From a checkpoint of a small mixture-of-experts model trained on Wikipedia: vocabulary 32000, 317M tokens.
Below are experts of layer 7 (counted from 0) of a mixture-of-experts language model. Rows are named router (the router's row for the expert), down (a neuron's output weights, with its number) and show model dimensions 640-767. Each number is 128 + 24 x the weight over its row's rms, rounded and kept within 0 to 255. Numbers have three digits each.
Before each expert's rows: "comes before" lists some tokens at least twice as common just after its tokens as in all text. This comes from a sample of Wikipedia text that the model never trained on. Tokens count by the router's weight.

# expert 16
comes before: " of", "s", " was", " is", " were", " for"
router:125091141115122121150148141122135129124151149119110109149177127080096119138105106097130133115095082107099076086146144152126157124129120150125117169140116099112123140138135156120086160081126116138164128106121119146149175122092115123120092120103102099165092128097144089127142113149130116142099118125120104125118109141065083134122142137125121139146134103140141094119104106105071124156090
down2:144109147123143115119123138127173095085133177125109103122071148165091153102130144159143100150090135141111146155162111119132147108063094109098115104122104148142167101067123119091075086124138132124139124144126131163156120136106111095160108145151108102111147148150130157149125120120106111109133129109100126094171154107148142136133092163112137140127121129104140094112118106112130135132166
down3:130131128136140089121154114149152108102108108145193135152186110114157136140115145181119157127126140137150082122146096122121108128142147114099156173144124142129072097178175173135083114072108121160106139120094139113137135152089152150121158088141126131068125135132106099126122131135122094146175113121139114127101140188123124123117101124151113120138096121084114130102108145117136128150137
down4:132115159099130113159107089123121129148156112130150123144153118180095111123135095089181127128138153111131097110076177111154128095139099139149060110182149096157145140172135132129128166151113085146119120087119140138124124150122163122110099121159117131170075108108144151130150125096157132119145154102173125128121108119134148155135143183107092108131172113148155124136115104128111124103119
down5:151146106148125128094140114127103123165148092119153147139130152131096153142061133110109112141149142159118120122120129106123135133087122107168133151113135130126106132131121149139102131114142111156105134141113093124120085135070109153144109110134138056137131146120081119110125110126167136123141133159172124132140126120144137131118133123156073167147118104138114165136166133116190135147127
down6:115110130170107152132138163100156155119117130112099151125133140118149156143157107161105175097098081138101174126153133121123158117132124072075109151137112114127135126108123166124138102083150102094136137120156126168102114159109126182121102094140117124152122152140137126118137167113123129149142128106113149144109140117152124144128097114120142124178152180109140102137175116123116117110117
down7:142106128164129145156106123114135151161125142088155184143127145136104147164107107114146110100110120139076109100154136147135108083123142128127110100125125138161139130163122132118107131119136150123141152123123132089134144077154129160130142082098116128117103067136154120110148115170147115125147114109154141160112156152190067136126088139171130104097139127134114162145124120101135134103131
down8:114156172106118135120126132109120110116082114169134098161125122159133153135159122094138153152125113135153104146103136127134129121122110117122113128141128124123177158191114150140104139085150130122121091131149114155112129137103153110117113135132106103110121156114182188129193127121143092096128131123091186098097099102124145078107139168154167131091144139135121136139097118125133139155155
down9:104189142122127138109114151089128144098129158109129111122146145144125146108124113114119125098158130146124147133145137122171133163134084167132132144131172135110118125093117113109103102132148124088167095115119116122121111158104142146158127128118113126144131127168085113144131132103118146185142144157093141126114147120106103128119113128151098098096111107165149132155138090109154184088134
down10:096106102105151091158118128157148096125126086154142139107146179133124151122145119167135101126147173135226152107154175117129130099107104127155106118109145150114088119181123129087144140129159192167146156131155099132109105119111143120134104107130121115136131096134182112135132151109104150156134117133109102145142138145102150166132142110141129147115157126128113109128122167153145139095137
down11:119125100152111134138084147132131118113145141147094126135070146150136126139185124146135137116131145138135142107166113110155116140159127074107160120122122110126113126058135126134148126109146118112103157149131131129126171146158127128119138179114113168099107141109134114122128139113138093131169134124108165154083093139145132097109166126117118111148087179130079105117128159125116100109143
down12:127122155113130124107117134124105137160134107104128095130159122138140135135105152167148089103127091143107130131128142131122150123163103064082094098168134111143107148153163122151104115132079101135134122146095145121142147117090121111070112089117137112152165170139149085132121111081090159113128135071137113150132157084151104129129169160088127154117165122168120172102147093085125126079114
down13:114111144161153155109152116100107107141141112114212120129089098155127085154133104158123139129119137129133114073132117121143133131131113091111139125151134110132146173120143114156125143118108199130124142123158153098111112159141158132125163121087142132109139173106135151103141139103118139104095133154134136118149066141163117111167158136136066109142111100143144150118127145110163159109096
down14:122135143125149131075126152099128097130128160139127082105113107094130092142130112118141121128100118091125127098112101169111138152089097107139146126098135122126137171164128138119153118115158132138164118113091129134131123126107156082071101128143104127137112137144139092143090135119138125153175100122131131113132076111134112120111135097116131100124099099128161127147108123126136135138116
down15:163114144126089138136094148063129081135145113152141131127144097133150130135169154121141128180131117125118148128148141155097149111106138120082085114108153120152075120109130138100100122156109108146111164118139149140113132104147129187168103146102104172128127133109107132113161149176147113158144138126120133122113099150138105139130101106124135105090128115091137119151119149148118131151119
down16:125129136134119124082128062113150130139129138137108133135131104103131090072113122109077129139102110143122124151151158110111123124131145141132118143091156090146089130136152104196099143111139106116101145099136160093138109129122117113119131168080141129150101130128141099085137133139157145167102178115141148144123158126108105139118102101155104152153137157140116105124110134128104179089103
down17:135136093123112097096122134158110152166142131115121090099140101145136114114170159089135107136170141153157095112122150091106123122142146150169127115064104078127111123115105103094165126154068147169128111103152118155161099115177137159153147141150141167091121123108138135111098135148121175098090165126146139125118121164127124125133106116114132150122105134085167164131106121095068070115122

# expert 4
comes before: " of", "s", " and", " in", "ing", " for"
router:138117155119089145092131121163131151152126131157105147130103158129149180151154165134130112134094099127150100149096123105102141153126136094122066101165095133129136123142132120110125118112101103127066149145133159142093103090159154076157142146099167082106099145128088168125134079116132110141123102174141114094112170141076151142095123132124106152130144120150162152121114100139114112171151
down2:145119089165148132122123136142153093141160174158121161142132104124148140121136140159149123163146094096137127103128114157105123139076139149131133171103128135143085150073081139110118103079123115159134151113095151101130085129130125110114157110104148094113107089137046110142108113120128071124131113139097119144136116103145120137150118080084167134109105145130128085094137116138110127151172
down3:116129138138150144150102174128186125114145104202115146174143080125122106196088124114147139124110116154137136109108118132134104104126112141123114158171140128194127141152079122155147148110129151169093099124081099138132139128144107109142089098130128109107106108121150115149089101092126162166142110139152104133133094106089157125115124137142136091096108133162112126143130182110135158179104
down4:124173140127158092094150114168124090147153097125107113147124146110104116139109186130147132112203135104139094130126110087151124139159142148120131157116121149161170119141139094140142098079123123110156145101151130142151119153119115133112156181181076147167145110097143153174127097092146141128150141113111184151081090136146110104130159108062164107123099162103117151126095131121140121107115
down5:126103113116152139129147140135126123129119141173117123170133135121111115125140138117131160153125141125129150118151156118126131149123113096130141093130101159124106117097124137101133170126141105127148140107165158125105144124103148083095102102136150113155137132157118142079114083112116104134138085160092141136135116114129165174180078175165121112146143133164122123154104169118112105128129
down6:140139143115155145160120138153144083115128129140113146132147142070090106077123100126106149097139148082149112148143108120131095130165169091133147134143118130087140153094139147159156134123105111129109127187165125131123120142098117144141118068121162138167122144103143134129130121121117131116111151141143134117111144135092107121090136126188105112115149088112132109150143155116128125121133
down7:134123107124112149122134112155146141090122124102142160080077125097070120136167152169114100090135095113076125150150143153121153120074097151116121137150101122089140069130147146089137138133126119147163145145113157136132159147117139112119124108108115137170191119195154102173157132116126153173177164128130137175095157100149115132090062146143148132143129135131118161142111133147144130083118
down8:098114113138084152148113116136121148105128151107118129093141100151155123180142117144085164157148135159099117148107109114143104111108090074141147130141114081117138131149133116112102124136124126147152215126135151138100183093148117078140110125130121113157103166094143135130122086141133107133145152135127083130103156144107095122188102133180157117133141107115125147116102122122089121126122
down9:147105093096141097082128081135114154114126146150123083075103150124101086148093101139118118110139106143168121102124125090106162124131123120117125101081118094110134131131128142092155119153097134087162103136110146118178147088151155134072159120095155111171157104136101141117188138168155120137128135140152127134121120132118124129121134157116141127123138120146174092167132118138118098134150
down10:145116101142152168115118111112123132086151153127150120106144107128123098104129130132139144160116112101164142169152128147100098080112101114146142121143106148164134117124171136140120125098126145113153189161170169112088104102078089083147134138094105140115134137092116068115118081131130117120089158125109115143119171120124147193140058178141134118086140131190111126113134131119126181114135
down11:108157086111095138148139136100119076119121137072136102110146106133099134123121172125123127101147105079135145141143161191081150098137105117101162110174111111122112127161140137113124163169128084123178163136137150162153149103163128141115118121134146142118122128108126070117153137125121108143141158117160111165158117155103124105129132133102160133111107126152148129102114119126144156104117
down12:170146121146119099161119139122127126136136184117148140125179126166132163106096157145119136101119124131113101124134156129125157074140130139131103135114130120110126121109151123136097154086140147114138147089115176154092146147157178126112133096104102159096138134139124132135110138086137142151142135108147161114149063138184117127104169153114121161116130067118135140140100136110146127127129
down13:082158157102171121152145149079115104096129126141117182089142157160105154083148149175156113159055139129104121166142126125096083121170136115141105122099160119157149148115136117155180117115142118146121127135137138119123185103097130135130114108137083162122109140088103101109092094129108130112112126104107168128118110108144104153129101120095133126113106164120143157077092120185162144132181
down14:140148148109143146123107107136104113130141118107183122118138146123101114119110135147128109094164138098107192151152118123112109152153139098116109154165141143156080156110142159109135130122103119141126111187172185130173144123143168124119132097130131124138125117154089158138200081078116168119075151118120080116160112112132088110153112161076147134104065140130133130121163113102148131172140
down15:148113088119140128149142151110191107122066122134106113130124128108137132116113127105118115110146122146100148132089118142139145126171129108103097138124100150132130130154105124128146159108137153115146171123136146099138112108130145155150144152150124106143128078095127106142109123167134148095110141144165141137167115089144088137118195167119133146150170125135129076110111112103148133135130
down16:115127147165139120118110163125124126159104125094088125142127153079118136128143118103143159086124108160141140131094129158121100137107147102079142180164128107111110162110144162099077086147142106114120141125113098133122134114172178132158125076094159161112112103106099137130124110126131138084144134147165121097156119144154114140089154117127101144136119128133174146167185146151141102117146
down17:135151156103105060151159127157108087100137158156150169120088114107112108120114119139125103134126141115148147165127146156139114117106088136144137082135123190155121136183107151154190150106155116155107102120148121094127113153140158138145143138150170086105116126136143119101124141153123147113174130130110151117173161119140080148131102076102120151131126123146138153163148119156149154154145

# expert 7
comes before: ".", " of", ",", " in", " was", " and"
router:095107086097144097155155118116155110102123114128101123140176125102118135112132103112124101155078111154112144166153098143117115120149139141083099128093126115079129090099148134114058122155111130137122173129128118130119140167131137086164108061118112127112129155136090137125138142151121125107118118148143092082108162129100119130147136163136116183161140125115155118099138106126129158123126
down2:144128104124113127159114155133127126164144126139145131113084153109145127130124085095132145105118134123126148167167119128076112140139132139145107087137146030101162121103133163146112091096118164149147144113161123092151176105164129151155131090130082129110087133137114143146063115146166113099141109140124119109124102171148098148133133110095158108142182129110128110115126173124131179122137
down3:062132150131090151102129149151135154088129095119113121121163092184124149133128134123147132154108157133124115142137130140099097104092143114086123154154103144119123118041125107121111118112113134099108135161139143160135093128144157118134130144127127135086136135113104101161113125110101159099153119114104106173089083144108133133101128136152090110165126117108149071107114148145153141182151
down4:127147136149142104146155137134094131097136148089150184136127131130143099152074136184179116124146119167133129153143149134105117133051124113128113077142080138142111163129121106125133095094104119133154148113123143115134166099132094125098117116171123152127122145162130119066115111107146108190137132102130153124109066154135156141134107128100120108089119178155156124144136151107153064134150
down5:137116102166105102158164116092132113132148126100143169150122163109154116140123073131117105120115155157116147108177116175121127139092131116121114104116105149115127115113092122134109108134090120118133118142147087103111124115105168129123129126145112163113139096124138139113094138131125164135151158142178089118160109146115094109106147110188112156138120121176167129137142136159148099103117
down6:114137108132159156140128127128149117133094113119116154125082123133133117156141124140129160134131149106157130132130116125127127120125149095122101153179102175137162143103138119137118132125119088083194126144096115113155116139148153119130113117112102125121139133140118125180159133116140161123163133130082143184107108138110137129182123153149092135130139146106120126134131125103151105150164
down7:131073133176120107123087127135108134131138147114147122108108133095147131135126140119159132080152131108123124135119103147134135118091092129149115128123078157157123100113149115162178149146129126171144132132108139113119148105138136153144128114125094102136099121135135103142079103116124149094117133152142093141120132174125114125141115130135139082086128132108169185152115139098149126135120
down8:166140094108151172114138073095165138129117153120137136123135071141139165157114104098108129121155122121133161175143169139076163106102156087145142146135097122106150079116166109146156083136105151142082160157104135144149136125116167123144150152127142143095135148154137126109142141109133097138113118131118136167116122111133156152127113148149124111166133112177087114137136152117162137141140
down9:128141146153120173120132187091122153143117154153104105143198104113113162141130152122144170163120147137124128148127118130107152113105141110107149135142102126112123160128114175136112160117118112152140192157146135125098128150145151064104139125084135153092133133103148116119128121135146115100142149145091137134153111104112128107140155129095096091072131158107127120151110139164118137114119
down10:165157171110134111114106128155142147187155153103131125104121104176124096090140126129180108117116103121101130127149165123139125104122114119138146141145111092150125155093102132143152154124087150145122129151158115090143154116142102087160094170121106129128112146160138114105122118110149092108070132119121127161121101168112110149151147087129152134173113178114125137156120122152109114126135
down11:152144126120065125101155123146102127142130105125133131149116109130166158117116146143126098143119173111112138109132118102147155122139116094135125107196103095136135151144102068180084124137105129150134149150131142141143133143134137145124127142107136136065158133154144174107169147129116135132152144109094159157133106097140133065111105154141131105121160156198094125123111176167132132132098
down12:142149094171130110101117171151166160101115094119149154128100078126170133106104109133145134130137112162111117092115161165127128156151092122109088129113138143097124130131146082141141113125159141051115170123106136159121151160077139116123138137096143163091097087155147087162116103133122101108159121137141119192126113124181135074075154126144135109141112134118104125079159084152181155142103
down13:141145124082183135120113146120154109145148084146100158108149073127120121127139166131147146129135152116126127139175180098168104110118110108152134112109147096151120108132121102140104143106101133119125131119103122147153119142084100130121114142131116113109116159157120121125139110117121129135115166135105154140129091123126120122103122167094105140122155126099114075146107148139118118149132
down14:117130143130097074115132134146114101112082138147140114126160115128125148124138096083102105077129115179107132120142133148122130114135151123118136156167106122146122107128107135098123085128107167134109114143158128135135132139111114132101149170141126107113123106084185161138141126136106134137163125091089131112132115136091145121135133167135110117113121157157133112091157109111118136079141
down15:144118140167098158108125142168137135101117123089153149168086126170131106166124133112128095075136138147134145111128111082150101198139136135181127094169098167128133169147113159142149137131133112155152128105121145159064167148120137100109134117123104161126120140116169127143104127135135115122162138138103128119181147149162111097067105071120119127111155155132117140123067145111100147135141
down16:134148129102112122119131139096109125158132115137124142108088139116172084130134127167122129159154087112146062090099113144146130105150135107114156145140144124122100124136143115130112102113151130128156142138132116133145148111093145120084170145129138100117116142121136160106122157144140114079118187146139146110136092157138100117168177093134130110137125140146147146107102106115084114129148
down17:111177107139158153157133131123102142145122121150116137109127157144123126116114103114076118084122156119183088105156123082093129137089132112093160157124091118153119103170120079114144144140136142132136165098111096141130130144156174099133142124126146110141120139110126144120179135110135125105121121163152157186155163112120115135122170126085144151130136117121149119172132120139163121122084